Below are experts of layer 3 (counted from 0) of a mixture-of-experts language model. Rows are named router (the router's row for the expert), up (a neuron's input weights, with its number), down (a neuron's output weights, with its number) and show model dimensions 128-191. Each number is 500 + 40 x the weight over its row's rms, rounded and kept within 0 to 999. Numbers have three digits each.
After each expert's rows: a language model's description of what the expert responds to; "raises" lists some tokens whose logits its average output raises strongly, later layers aside. This comes from a sample of Wikipedia text that the model never trained on.

# expert 0
router:474539567452464428476471521505483459457438432502517565461523495512486515535464548536562554443454491536456527491424494456472579447467494488465484494559458461457512444554433547509485548525460505
up0:510447460545629533530554482475481519531545497493518434493481467491484522439493512497498470494563513471469530491469470507542466534503454598440525466460549562529515540462538430505565483513540433
down0:496476582415479503460571450483462519550459500502537561537520506479508521502547548527493565493468481499564416512505443556457479556539533491469484527530581419502448499516476431526496470565544504
up1:596520494489613480450536563466460532480532501551528491551509498507507532499521492461535452540569483525532501438521530553476485579481516494503522472505491544557534542513453574490520469424485487
down1:505487550437529475564496537473496537517539478555505531516534474408413431606536504509505450466498502555555567483487438480469458526431495509537529528495547492535432523489513492510534435502545494
up2:473439521584442544537484449538501533459506518549450580550529475497479498413503515423469484508470519451477505492540508575522499416435421510509528519464560478542423546508474554516507467500552546
down2:481503470528428531540534523460483467476450556521410562519489504461516483520582486514516492553461442546511505493483524468523541471500515448533515500548549455499565503481478506552456533508474485
up3:538449462484510497508583491467588535534508532489500455580472541531474482416532437382429458500546557500562581534479562565508435419530498500448571525474504518520483563452538497483516485475523456
down3:510488466548507540493498542455542523504476514449521503489464507530465513597485480453458489581459445518496521498490522538485408504452461481486546448530553434451509447537506553584501496552502455
up4:567492466494558546544523453477489553533501526553552467447513487490528480461460429451449480473501429453533430586502528511525512507611499533516605539422482513553528497451552473490503436464470477
down4:491543563497428473578517477418544465464454480484470512465531521490409527497494531529535421496514531543533461501474444433482482521516453460529484511481592451483525419578559607529455491502520483
up5:528482456480586516522561513528513556467579463497458516494454488525470465444551443509466436574469490526528490501563502555553420481506499508530502509442517543531495558457617439461544512459445521
down5:508465570522519543507458534467493489446449541485519439529527524469591533534477435497553472532461482499522483514454476539468551455483547489524510520474473464428509443544503503446485413507529565
up6:610533481473513542502504484477499559529444513490482533544466460490500485477498438526474404498570554451458436494487505553487502549591476521489494483465530497508467521412510460516501452509517492
down6:529455437469416550528482481537475486461511521482483451512467574549470516519576503479520536488485543440472453506543475467511531573484508477494512497466533497466543512553448574461567422514546486
up7:521484540541499536561471531497493527533502571513525430518486497503468518418536472545437446495469572465483515510551528592537455508502465476522483517475638531491472536432539422457493487579509461
down7:464498535479432506474466570475458502450464409440457518493425526491501572519569507550538572527473534456473523502496398515534603505545525512495499502538488392497520503515489474494462508568521493
up8:528485453526534537587473471561529539412574485461484513499532492483514454426473513474545460503509552410501585512526473556544456499488462506529575522458546506544479580524560463505512481428503522
down8:577551491538416559509484473517455382482518489510546510489570539438503498543553523512421524469462495533523482554444465477471558579516509513539462481484507448521516469489525515521506531568469478
up9:459533473529597595502483429462477536491525505499488491514524467508548504437467484518523466483487545495550492550590490543500454480453498505531583482534531564590503551488454522452467431533532496
down9:469482455474402524543538498516445412517510532521536472524456519533539529536484475502516456534480514511590465547551476463482563535504537506504526489507488468516543515468524442539452459516516569
up10:520481441477493543465485452542485561554548496469485476502510501538509515496449416469499494518497500483532439543590510529551486521466434553476470482512544512505539550470521427516506455461557474
down10:524425474473441503489494583491449448517494437518521478518565416562523517524485502529497496533448523493550422554503486483569509507595468503464515461537440474537544514488434500519508492534441541
It responds to: Line-break and pipe tokens in football squad tables, match reports and results lists, plus byte pieces of Greek, Devanagari and Arabic script.
raises: "que", "km", "cri"

# expert 48
router:490524548459483415463489527503477447458434426508497559491511488536479518537468540536583559446458485546472527505426460450472587446465492497459486484551470444453506451544442536500495537542461509
up0:476534515539491489522545469490474558491518474517429498484446501517556497423530518454426460503485483500521473454568532533558400524549502507542530470444565485521505529534497513524454448460494491
down0:495507471536492543566548527539494471530483445477453510517491479521443469485526448511530501513495479556449505483526491461539428519512408416543528558469571488549426534499524496501512476479486554
up1:484497447541509571541497521479522559504534517498477447526532465506484531489564463461461456473479469416525496509550525590451536454480476539524533486504538552557491516458612476535451469488533500
down1:459503490450482539522490474504494461461560492494438475570463473456542494537462487547462482519454520490518529482442541565513546466553554562495472501482478471453499592554490520483551619473496575
up2:541517490487504552534429448461449563432602569493495499496425550475547527473517474429496509462492437427534536485544501487567495567450510530589478435472492522541498533512561529493456506529507492
down2:478467564524418488491494578480451454435516445502512490498494483452505557583466431535585513507472483480469570556452493439542528511485499480522447509516486559470455567507534553572533447476558514
up3:517449515523486653540471459493489521480476503442530537491482505486534476461476504442531480504494497497573476512571491588458480477519490504540466476471520527505409549498559495578404424525487487
down3:498528462465527519538498499598442479533522531496484503428422566458500536496531479525499499542519446500462542518531525487449462540450543444518499585480521517529560544550575480448487555514617474
up4:491502484500581516453511479476482566468520495464534513531543508498469491448477437495445474525452517527559408529540515529541434541533447523546554472506543586531499520431458402539534465502523481
down4:479508439545579575487537532475482576577514526484523500539570458472491496526508529527522529555508518482408444533491535498488476532511487510510491462515503532488473584498588495522506502508505529
up5:416507473444511509490506505487520508513482509446520469573508534489458444473478496486478472458503504503519449469476473505481488525512479527534513403497526616513497548497531511501523424514523482
down5:518470527478472496503537577600424496536576492438578505507525419444493454533469466546465535526434495564501490510466527492518443550461430524466536473480579488477482484532453542523495528491544513
up6:480469471486484533500527457524475587453515561473513469496460480445494463453512468459531508508574498530591544446498555446470437559504498475499539522486582489564453606493586492484557511457472509
down6:522466456531521600502535498534457481463575532468529499527454512498456512551428546459498504496499515462518496465424602442449569433444547446479533508540483500518530508508513519423488534474555499
up7:490511508447463551421531525498523554449502449469487479575548495551531422528503456453460468539509488553554445538526506499529458562518450553492578451440458569581443552539526454527559459491530486
down7:541593500469525501459486460509513535483503471490522461497514454494580463512493507550452528467552561483521547476531445417525540405577545516479501456430472474454580507466502474532524465486489507
up8:494498519532513533480501466472454573504515476505475475506478464541509535453462493444462448529536530462507487527562502546485438506533520571500628517486566529468501576527544535469565423466519551
down8:542512428548517538529504456469482521442503487509494500469479481414591535577489430514491511508514506487507587488430447550514484532573560490485468554467468488574497537531531517559500484489511546
up9:528484538571493543504500488456477490520618590533498483506466508424520528432484458523458480481558568470528512532595502564536505524476531518483540512523518517506518561433549488522555480504488493
down9:487522451522478457512438522533429525534468434429522563515490481480538472449532559473467455530537481482474488520519618476508450511554438559544445530487448510534550498504516416502529485555490508
up10:508543492576440498505533463541470548538624583547544410508531487523478551498467492480508464471476514471556476475572466580483474485474523526520529482524477518540436529471487454534478460528539487
down10:527473592502488487534500487471541471499516463504524496454453547524516514516553543582446495501465557439474542528601467502498525598514475506557486459533479470498525496534485477543480400526502526
It responds to: The word by after directed or founded, commas in subject lists, and words like as, Award, Film in film credits.
raises: "burn", "down", "low", "borough", "ting", "lection"

# expert 61
router:473536561451457421488476529508483454450432443504499563472526505547484515541465538546569557450453485541454518492424470443488579450472499488464490493558459446452512446552442526505490540521452493
up0:484464513494514523513484470476492591499535498474536445524456496451503469433551486459471448485504531521545575560553510524516448522510440505518496480489523537620474540453550534442466478514470467
down0:494523453494574485474500501489527519534551483553409519542440534512517530423482513548491499502548537495502479521534488508520434474432545518499494524511490509468547492473464450441530527554585477
up1:501533409470535534582509479506552583464586533520502470477454481481515482485461439422529522555537598515498538552534489459535528561526502526532548416534553543459484504510539517468560504408585487
down1:427469511454477541497473578407570577513470478469526494509457510543572475529463512558489520540555511460448456572444461474465509554521511526506478540505522531463517518542551525490571517508490431
up2:516488460513528522489476494524468572555513530562491443571505479448514450460481414505432442510558523477496518541512500532552466466533550568501543498405540561518503512470494525443532521413481506
down2:540516530478471496480397552490556485488466535546485497472476540465537546461498474442469575523501524606494495491535519440447494547557546443458520530477488531566603473501563540446495559494511439
up3:450499535477500544472507426511499530450625583465439466481518508547528449502552514482484479497541532472546504435507539532434508547522539512517489477488536539522513523473529496551453484431485521
down3:406516516431516476554448528561513467502483499484508494388505536481455465521457465498434554513514475530485538557549459508594504477513510499467515540593534476451499533533545517541403531482552521
up4:510540448538514467558549502464492516485565513510445449530547470483527510472523531532423426515515487415555529490467466556503489484543480493547538524417554551457457573550503486511525417499494497
down4:505519486462509441489431587420571495526489462564517495544529465512496434497474487493422509587458454531573466551515488473444528615504446477512415432526517526539522526502483534529493485521479464
up5:503489526523507516482595550495527498579494524520520511524438550478511525506578429496479441550529492547504475540493561506428459581522461509525474549509540538444475523424515442544556450472487490
down5:525540533512506565505502528520492560532558482481564516525554505543516439507517501491426508490554522588468432618464485475557519545509555485504561391533458495522479459569483478502460513453459440
up6:423468457510514483508473495510473562506517477542474485530466430530543541482539420425457496526541481541519548482577434483552437460534418528542532495487560513498492616508468540514512480487497524
down6:467583472499542500500427540441499514485541519486470477491460469512548382507520502468408459530543535545459518517503537547561558514592471467481488510552456461442450470519509453500477488506462456
up7:490471433484489503501510466553483536521557499517526508528490481567487424444475498425496445482519494493463491521508492556464532480499449525513573523484468544613492523509546463535508476546510507
down7:515480491489546496474483567491526625438488519472485567502481462491484462526500398436537524531456495524488490553498517506461583410503543490519450494515488492385493505473534488542514485476575512
up8:484515513495496567508485488473426513518512525521439464495453452491554458478552477459490373514529526508502511453500563537493444559487488592489521498418489522523482565522558531559475499506520495
down8:480526476476461524491424552530530537499518448505555442457418506577507466553501488479485502472569494474444501584441574533544544474550460514553494488552537486465476463578516557511469444458488532
up9:479547498560491506462481569458480603482537588477559483548472477439552492444477478489492399559457565403513498553523514491507500519573447550470518467469475485486506594481489490509511461518457484
down9:551484574530475552484573528525540492532517569541534574394490515469488487581470533480492422453445469511503481573507496509585494562471530576501544487512513527480510416475565531550584461479450547
up10:468495444495557548492567489509507574551552463484467452570489537503533519477524478421513478488557509425539506568448554520532508461546531510480544482465528565521448543479538446532527536501516521
down10:473416520466550554533483545488501498544457477547505501429533502569529494502456501525439539578530429562506449521500533480495493498570495502513506506490510536585450498494549499511535418514456454
It responds to: Prepositions to, for, at after verbs or participles, linking to an object or purpose, such as used to, released for.
raises: "resent", "weet", "//", " Commander", "bassador", "eep"

# expert 47
router:481525567452464428477479527512486458467431444501505569462527498518496510550470547534560551441461474540455510495426464434482581450467493490461484486555455436457512445542443530512476548530456505
up0:499486524518585531500472448470514578471516530554437548538549434540459489399518462488521417539498558539546437512556520526525455478516525534560594490521505534551489521454526506507463497444556525
down0:496458514478481482444505473495505500499393516475550469525457486435513482490463484567507492496548522477433461474506491459527575447463509503469542463515488448529497443540580524478425480395488496
up1:466467507562487493472482503484514565556523521497480471490498415498561522427576503471497476484464519497598450482523533559456466603560485495458510514489518533533498476457510480527435437447504428
down1:575614527520505467552533476543406490416514544487508477430472479544450532459473477434505480468556548497436515468423530508503473463480518412442529510537518448484484485481410478495466551520481431
up2:504496513528497527506530534533572562499585518511430491519511485430528481436596523488467421475548521522517502481576511569519458498564525532504507571456522561521448540522509472465512457507518457
down2:538522540519513482403469494525482463522533541482477544434502504475551545467449481525513459476575517492471381533470534469560519511488501473509524468554478525444491501447433540530516451497497463
up3:497530418440582548484515513467505519522504537547476499466529462488556466439536499421469500482497516494498540522506464577479467492449468495504527474499507479520509527563514477596461493443470495
down3:449504481484452491436482479507523530481422491517553566533493574527447430473549510467494517481609519480484468493508545456421550487443559537539520532492461559493479422521543483499471468522505605
up4:545480509527519491483565514565517580485609548522483485505532494489463517430553453452430484515455550509521546476521559509571483556491493493556540483522561497511463557474514458482465470521474471
down4:524505417439465594500520489567538528443473447532488501531502465515580416528541420442445537412512491422449499485525571511499563514508518510474569492524455514541510516538456477489484491452496533
up5:527468503482585563442467419492484512490556565453529474503469419488489524459453511450498430474517498492458521457496506584531502555494476495521517504508552522518525503448518520407487482570558506
down5:466536535550456538568513529518510438488451533475481444480504497559499458365508471514497571571495574535578501476533442512476545450499571426445549489550537472510473470488534463494480488479472488
up6:496491448486500568524455464529490522511602534526441424536507479416443523462496453476476448516536584497470495445532531558511454494506460530522492525444496568521548522457496503435461454484556509
down6:446504480541465494523471533547454504470491502440455549482502472577476498529443457544478488424597495503507527520504464502499510503532507536503574512460537492466424486490501474513510508454490477
up7:574505452547587518491504503463512513462467580510479506535453472483501493479538526491427437549513508545490474529536535528541485533529505511478543470503575543454480541524465515481516473497502445
down7:523512477580470507510503514512386524528447510538487513481501566585507565421515506515526555436470545572462496471557543504489532477545495447437536482572483466450592429568555482460469533485409522
up8:446529515530523504539521502507482523490545474507482508523487520472440523503537464483457485574528505508524488510545518547479477492480486510546510487510588517556561556482495503527582428457573543
down8:488529534466425587450506482604494465501468554445473531495475485503481490531476525567377494451542476528486457499557565507524541478549519524467506451508549572457532487476488523450585476454465493
up9:548519454573481524502480457472555599546531516497475505514474484494502495503444434401444483548489570485517455450506533514500490506496471482488523510521543505526505509514523510461510445421518458
down9:572508406495533608534469529496460514515428521495519450492504524498575526502496583481480581477487475503395520531557473533545584485429531505481542463548604506485482461503528512477484532470452504
up10:535523511520516540514532492528496539548519516474509463569497488485457508438495473471402444530440561483596486504539540566504455531495461534501506499462498540513516588447503545476501462487533483
down10:437561458525488623525487521568451499481397501499476556423486499457493491489502489478476495472461485498453513490510513498552510479489509577522528429521536544465511453487496440529487509507517575
It responds to: Word-initial capital pieces and numbers after of, in or a colon, such as Car-ibbean, Col, St., No. 16, Serb.
raises: "odox", "iginal", "ocrat", "owski", "ify"

# expert 59
router:470497554443472440463456507522524464488412444509498540467531483532469497544437521506552561455448493515453526478403455437484529508503529464448477480526443438478518458550447544519473550516439504
up0:455497523545548557538455497466457521519484570543453499490474422493556471479533435481507448494511531507487524515539496530459473432549404488571560501485451550545452521512470439513500473451491549
down0:449491517556501582570482491432525481482474515508493459458476465481512470469514510513518548571507363535487556470492541445421481554548474460472465495431526549528510541491565448543442543499474553
up1:430566518503462475566429509506458552463537510509473443437492490530538476491601534508501508509454467560523525435574530548515480528524524481542472557425468527581496484487538516510459549560557508
down1:524540499504488580510445507484424478536473516481533482520478510529476481527505506511554563441460485523472506566500535470545493522537452524517483471511498486511455423509406453467499505571470532
up2:472505430614509546554536533438476527585507512496531483505492536481533527525514496446498483503479500529515504483540523553537457494495540588532504462456481501544519576449533527462502427415506486
down2:558495440539547446510499508470525539500470532473482567519476515452491499487508506549532459527494431481500558585540507534541448492452493549578534448486425455489486475572457522465548522439458501
up3:443488461446533519456485533468493553559478498494489561472508508478483484526500432498471471472474473459507442502526468515538435553519523568513555557418466577508472585481544558520478474451501564
down3:591549511450514443478417424541492452480503503476492403518524443555481511478522517570522514502459597562498511501539521476547524497496444524464500535452457530477518467461498519494515485617510466
up4:459562468491502541502506432464559579530492534571548551515514543458529422508469511517435478541442452487465455478471541535514456537509498605487537580529493536544544506467504516519529523476529450
down4:545454487523519500492444503482447524530496428521468494468505490542442566432440480519535534525508501522498564541454417557520587486495501484474442504508562464497517591518483551513511549491497443
up5:510529485460464521507481477513444547490498507526521528544485492523521502504578445471534460535516507533541500483510591539436467507561507502496518436473506523434445476534427480449537404490580505
down5:426473550498484459559489501483489454534525537560435458403548602484506503463516460516442490490541439568526463513533522491486509450535497436547504547470584496500456463460525438444472430553563506
up6:542539481480563471503523479426487542534474536507438491504493499557525489402442476499518462443514527523551438503491506593501486511559500478484520402537494516542533501510494493490517413524485548
down6:456507559507433516550496469483442429519495526481488508583487467524459505476491453523572431542439509515532532506559598501558435566508497505602483492534481510537401549493435563480497576483437489
up7:524507467464467458543529543553524508489562468504532518506494532437445394379543490509481469529529515444526488513557470543576445440547481508522497469507596549509552551418557469450478452487521467
down7:546534540515527531516482506428476505540483554555469534592520483442470513511459520546554475523484437487485461556553530503495505462470500438507494525428442483521483441452450546511507543498519487
up8:570533506476573583535449513515475529459558534478533590563547486488492558431491484500477509496489503561531541556494494473543493506519512484509469500532520525478459515531461503376479509514486445
down8:548460479493531508467505497526513555524508522542496516506512559504490480566499451515505466491540498482423500509456443502516462513474435483563460478438498486543450535501442513453513479542495500
up9:486455467440529544462480515486490559499502527544444504493488471487473505456452499408516507519466505516518481513482529579522440588532477501514494514492515562578497519439482466447455457518611518
down9:552415452456525530539460474511491538493506482489478463513481488496561457535462549539531476453549449484532517490501567496497471435423433492474444460453499554474489530503499510471494420595472539
up10:537444487563500555465499584492489486489518576577444508577424465497453472464506467564528491457507533474498504473536441587529467525473477495489497526437552505492504540509517509486504451483469481
down10:456515469516455495538510512494527433500441527482523484527512571431538493459530547518409525536448490496518442557567558474477486510541458512548493495484501570520511541500433555495516536485529510
It responds to: Standalone digits in table cells, scores, vote counts and dates, such as 6, 3, 12 January, plus Height in infoboxes.
raises: "iser", "century", " industry", "imately"

# expert 52
router:476548560457475433489473528511488459464436425500500560457519499530477510532472548548566567437454473544447517494432473448475582447473504496471482496561463450449514456547444540515466540540449502
up0:453520467501490542486528490469519574557509521510536472504435543443515529506553457464491499577491498495565539489478527534506464563601519473510558446452520574534496538439516516468566513539568460
down0:495507473515475502488501513465467544518512520466540489558444522545505518539522487542514440485528453516472490522464460428543534510538505495444558518509539521422545563579573495503452453547560528
up1:444502498462528568575506500573497486475554501473489493494442545513456558489491496507358463559516549420490530549477517546466470479485531520561508537520536551518521537456493478553542487432485574
down1:466472549495514536511451519449469526515494514467481544455479535472464584490510517492512455578491499598488543530443489477536555485513521570429408483527506512482528534523518472505557518516521506
up2:504509465516449510467507466519577535555618499470545439514520528470535451429511468439496434537542434497442471465567579566515487533484484540493533462429512544559450493447507488542475435463529519
down2:532457537455504568470485489472519467473425507482466581492489552496491528534468428545561508552500524519546511525522476449542591502492547500481506477517490407469450497468492532471465474469473503
up3:466499506500472506506525552468530512589532458485414514511476545458558486459573469435455458437490512444511431487542497507534491473574463512596484503467534548555478473511475495458438503515470495
down3:552391485503519470509515477511493540479509511424445502492467453550510521464485425482550524565476482491576523530393510476459583471479477513397459493476489514476497509522524500535455558482536468
up4:539533510531530489444473519506483548559516483485529477442406515460518482452540392482442506516519482470498450536526550534502515512560533511528462506405535481521457534411485463550507449500562500
down4:527573566495430547569463374487465533492480528482442531501459565464510572476505471553541451528454448528520540460530515465502551498491561477487494506471540432473478478527495489469476480492544471
up5:520498479552484538522467500493461535523568497541530461518521486509506449444500492476433496571562545487484459528523483514493476496489466548484509547463504570505456588480563401471481401476573477
down5:599522516579495467530477505529523526482464480484448483463458515540486570548481494518456518534553528510474468524499473487558518521464579500477490474516513512485496531499563500527527494525430553
up6:428508483528537572507501488470486548493566568467486469570472500432437494438538449497503543568520563467557450525531464518446521468527476531549532494466516554507499503516516497480498428550544451
down6:515475559462524517542473556488476495556533486452490483519495555503494546452458495508431492553632458438503480506458490444489525548461490476429531536533536507570457549603582519514405488515470439
up7:560476534542540521470481506485518621543552540499481481516478511524488505445494436464457416567505555498535480463508511573508452574477536489513517520455563531518468541509525455508538475484553494
down7:520539476510504509524578502453439438521473501527536528587480512468531506482499501458489443550530443492466477529486474473456479519529485437409499571499518500535576589597494473470591453542428458
up8:556490472474568506480542476476425559513516487516507439522520524465480482462465466460453509516533468503510499528443539498446462501466532497554586495443532599561502535401523540496491490532514481
down8:470467598428469521468448555506520508505444478427544507461498496518502569601539540550490475539530493498476422512474482541457505540508443523465538510527551500467574502510565500631490532518485494
up9:487506499493539463539523509543496508519627532476464495579514516499455483351508491510444443506526499464472537500550541530430478456564477461535507493399581476538501544491453495469542490500508530
down9:468444509504520462482536482443509493461502488472470522496485516529530557538507466459464527538471525503509423532462476415490570522494536541462459503504520510479526491464499479456469592465504470
up10:464505497454497580521521492516534553446538557491562426532512511507511512412563516469417458451536482514476493499626500501437446470467469491565504544495476529515537474528568483494577463502526493
down10:498493497456475498501485460533487500457506465441477491512500532460439633442523555557492498466510483433469529544524551459549568449489505538539493565544508427476466532503520510468444552485502496
It responds to: The adverb then after was or are, plus to, than, further, and pipe separators in sports statistics tables with Pld, W, D, GF columns.
raises: "ading", " use", " Total", "ights"

# expert 20
router:475535557452472414477480528518489456456437428511500559463506494517477513525460535536569550413443477537465525500440469437474580454465483493455478493558449461455512449546437538507483550522437497
up0:476513488554512530544418479500542572547523535386534451534466460455509487439461456506464528535489470510497516486484473548521496495531509522476524482433518555482520504527645538546513492498527450
down0:492552579484500498538575497487533487434498500513555477439532472504508470540471498509506526510515501504519493454502514520534493421471457430521456548467526531550525507469478374522507465502457434
up1:506495532517498549475485477475536508511525548524500523507571501467532506411513548449419457564446529482590503554524504513487469515530527537496472555455570517589491545424531480574487455516495485
down1:584517512502500564502486526497577443481534573526481523518574511498545401503479523521527474442498525473417492566472472507467517517558524553453481508377455530519415467524472493448515507619451522
up2:489446468549532552563523460470520543451542536475524519487476488480559532453459512448483536506509534528536485542556476564542471425524413515564504486498547561510494534469518504494508495484513478
down2:535518548435489519436478591528512534536472453488508450506429463535510493546456518534496515517525552416454540554451492445531534431531477523452567475490529527475483448482564523506483468551489506
up3:485499479443537561493552393513543554434506535505495491474553519514514466491468441476457522534555495468548451487495484525528444482432503460471485473439505508607581487407457546531466465442515499
down3:589501481511525528500538481476526484463522527523501493467441563455448506461551553501532541561500542504499452511471542480567534514452552513443472536455520537494462473502436519516433494513562426
up4:477514485482532552569500513531507579515539583451542474541513506499508471446512503474434412514545487475481502507559480537550439537495503491571453512515478532541506576530517489455524463505472495
down4:577480473547536489522486529531568512479530485500507488496524506487545485545553549474586542547490480545468530506571509488541514543492505555466512496532498524493507491458543473522440453546474531
up5:486435483459472494511431455517566521500599541421465489491501486547494509417548513488476465501531575458528398527576534491524475489506478489524477539470633549547480564438506517515515437500538496
down5:493466484468473484467480551554529370439564520519578506458528472491550493589512570563496547500472558402424542514460481452563556484519541588473431481464528484473432446508511505484516495525457569
up6:479487552519530534549553485554518542484570558482492469410447519507537428456494486449504537504565472494531450487518507528425474478517531468516494521461552545539511477505575481498483471468550457
down6:553484493509590499494537595468531481485538582510570504471513521540509525448435501463523497487498454572533471475458570512509512502449518445462515487438573413490500541525463477502542502500498429
up7:534497545483538510546508563492554551575501522503531506461476467496533503453612492471492489517534510503540443494473516539490435526521513534533519477465578516445471496471445434562523476510535497
down7:494490496471478507501449556477539517492533545478560475479555539526490456519536541505529529511494555476541488442495525464509476533511482482490386442424455476509513505393501475543519540535435490
up8:503437523505500546550541497483546467502577506503495448526459522521525523443521438506462459514538499483498493515541513598543446506574504493553574507492511491514497540415494446474556470521536481
down8:538506533531521491473479517504546496474525483507526531491511502479382482597500578514506506482462547523483424576492438553524569512514502542447496464433463481542479470489464549492449500597427495
up9:421482488507515491510492472463544475442507477500471465509529477500496499482495464496462449609539503564529488551571519514445465524467528524569552521425498535558550535498490487431525539484522469
down9:501557516487388575494554529477469550509455513527507449479540510494462476529420557586528473462493493474470505538541530520516562453487572501464532445540486484531434431503473544464449483534469468
up10:471484466447456558493442475554531491503522532464562504490434480484555520460516444431538419537497472506508514519564502570490457513513462495575503562456485464525501515478528544521507526466474509
down10:498611475537539521486550513504508566491477583497563428480491478473522501485470605512520508463465447461512436471442477506519567453411485474492518539511522480472477507497495546510551512598484490
It responds to: Inner syllables of foreign names and words (Mat-an, Le-ban-ese, Arch-di-ocese), plus Support in award categories such as Supporting Actress.
raises: "enez", "eed", " Hungary", "lov", " Yugoslav", " Taiwan"

# expert 43
router:483535563446471428489467534509493458465422445504511561455530498534483507537457535549568553445458469541454517497434455450480576453466499487466474498556461441454509441553437520512473554538446517
up0:522548484487528508569470498456489543499527536461471525496539469468449473429517513420460489500545490434579513513542479541546413494484458533548535499486534522496547587421584544507533491393473530
down0:470539523439496492501469509466473479454485545537476566523452575490558581461521536436495490537486513510528526522574525463532503497559487466547472479521510492532508506451512578441508442462464515
up1:466508481496488437575569534548526531525526482463463495505475523528477523473534512474447466511553441490588545475509486526545490469528486515549539455468522567527485521535556453507522450409536467
down1:491553465515409444539502447502525442520534491515466484518509487534566454498503550515411528522437550552498446418450518501540452503448467470533514470536485500497514511494449478546441531568456510
up2:503485503527518555517481508503471531551532511486413549509444467443521483422548489433420432532557569535529550512541538550502481519572521503468551501558542544529514519481587539484538435517538433
down2:452535537543436451533506447502548499472481569484451448413545449428487461547497541457414459570437491454542503409452467447519447474481452478472512509481523549515554567523536543441502539532514507
up3:550530443494546515488527450426462569514511544541530530551518488431479516478562437460528504576498530471485511475460524601506451530571519502482575461469535500462514542495444430513521468478541520
down3:548491498497526477443488447522471515535476543519564513524540525505470522492392513471532497502527437488549514502458472499507495540405574476486496468562488500490463555463552591501489493521512472
up4:448472532519488542546521472504512525531511531529481469533493475492457511470519539479457496494489513504538515480559531506508423475476499541473494463446584564552523509466581442532491467481566606
down4:485494518404533509461451526428454520451464505513540496464457441561510484532461442499523449557474562511537488553442546469484499498540488566457577485597431490490482425522499450543491495513534539
up5:551528523538528550466505458514486497531569533513444511568551461522492480457470452488466415499543517518563550495480516506520457561522489539493584502491522538456498566516518483484524423482504487
down5:583436518473504531500527395541480506470478478507404457531485544450474516539403534430534504522461523540610428520485547509482503474449556508422426509439530511522533489504440537532499488514552481
up6:514494463510498522508528492482490501451506509488539526527498460441538436464507445464466509535501492490495525532505542597618459525483524465579514527485565546531463530451491440433533467457466575
down6:432494482440509465445566534482373502478479466498500492552557465518517515438489491516530483559491608547471516513536543473530432507509570528446521508517485539466502501474521470465454493465522512
up7:536546464466486448573469547491386539497530504464487475511505485497466474477582515538466503460549485510566479516456480590502525559563526461471514523469450513536505524464501453538496487466484491
down7:485546535502489507520491517490523479463443523435486480484544474516476504508523553463402494605462532463516450458560490485507477491466534466452472509462531569538539594423540528487491524497508439
up8:474482494496558512526498500520531547458592512486488447488432444485473456490476508474414500550531516485524406489576552580482392580520484469452562522476593533541456553513542500517598505519549497
down8:410541513516440531518534484469499427460415466437513541493549518507498402506456568452505484551437515492458461444556537516536434440470517501450496507464508538566609483421476517518503468537458490
up9:460481471518532519518460532489528581459542485499493509507448497449512490523512529500431504550583507518442526571544453562534548547510515488506533504450566538557501535453540494535610467556578442
down9:438529537479435474525473493517505493507496516512494433427483501498462566528497577508462512541480541487531511425479452486527555407509560521462499561478454466520565525475565496482506490544469521
up10:526483469568512517513534423505505575575516592495511445531532473477455502459475507469461468510521504498554519518546505570557483494574518504460551495460618552497519572505555483528515498492543520
down10:453523496488489483534477483444497474455498572527417520544513451521543482531377589464417470551542476483527497505495490516517427513458528466466470459475455523531568478489514572480437478453508503
It responds to: Pieces continuing a name or word just after a line break or hyphen, such as N-orth, Ky-oto, philanth-rop-ist, Antar-ct-ica.
raises: "weight", "com", "ly", "worth", "ledge", "vo"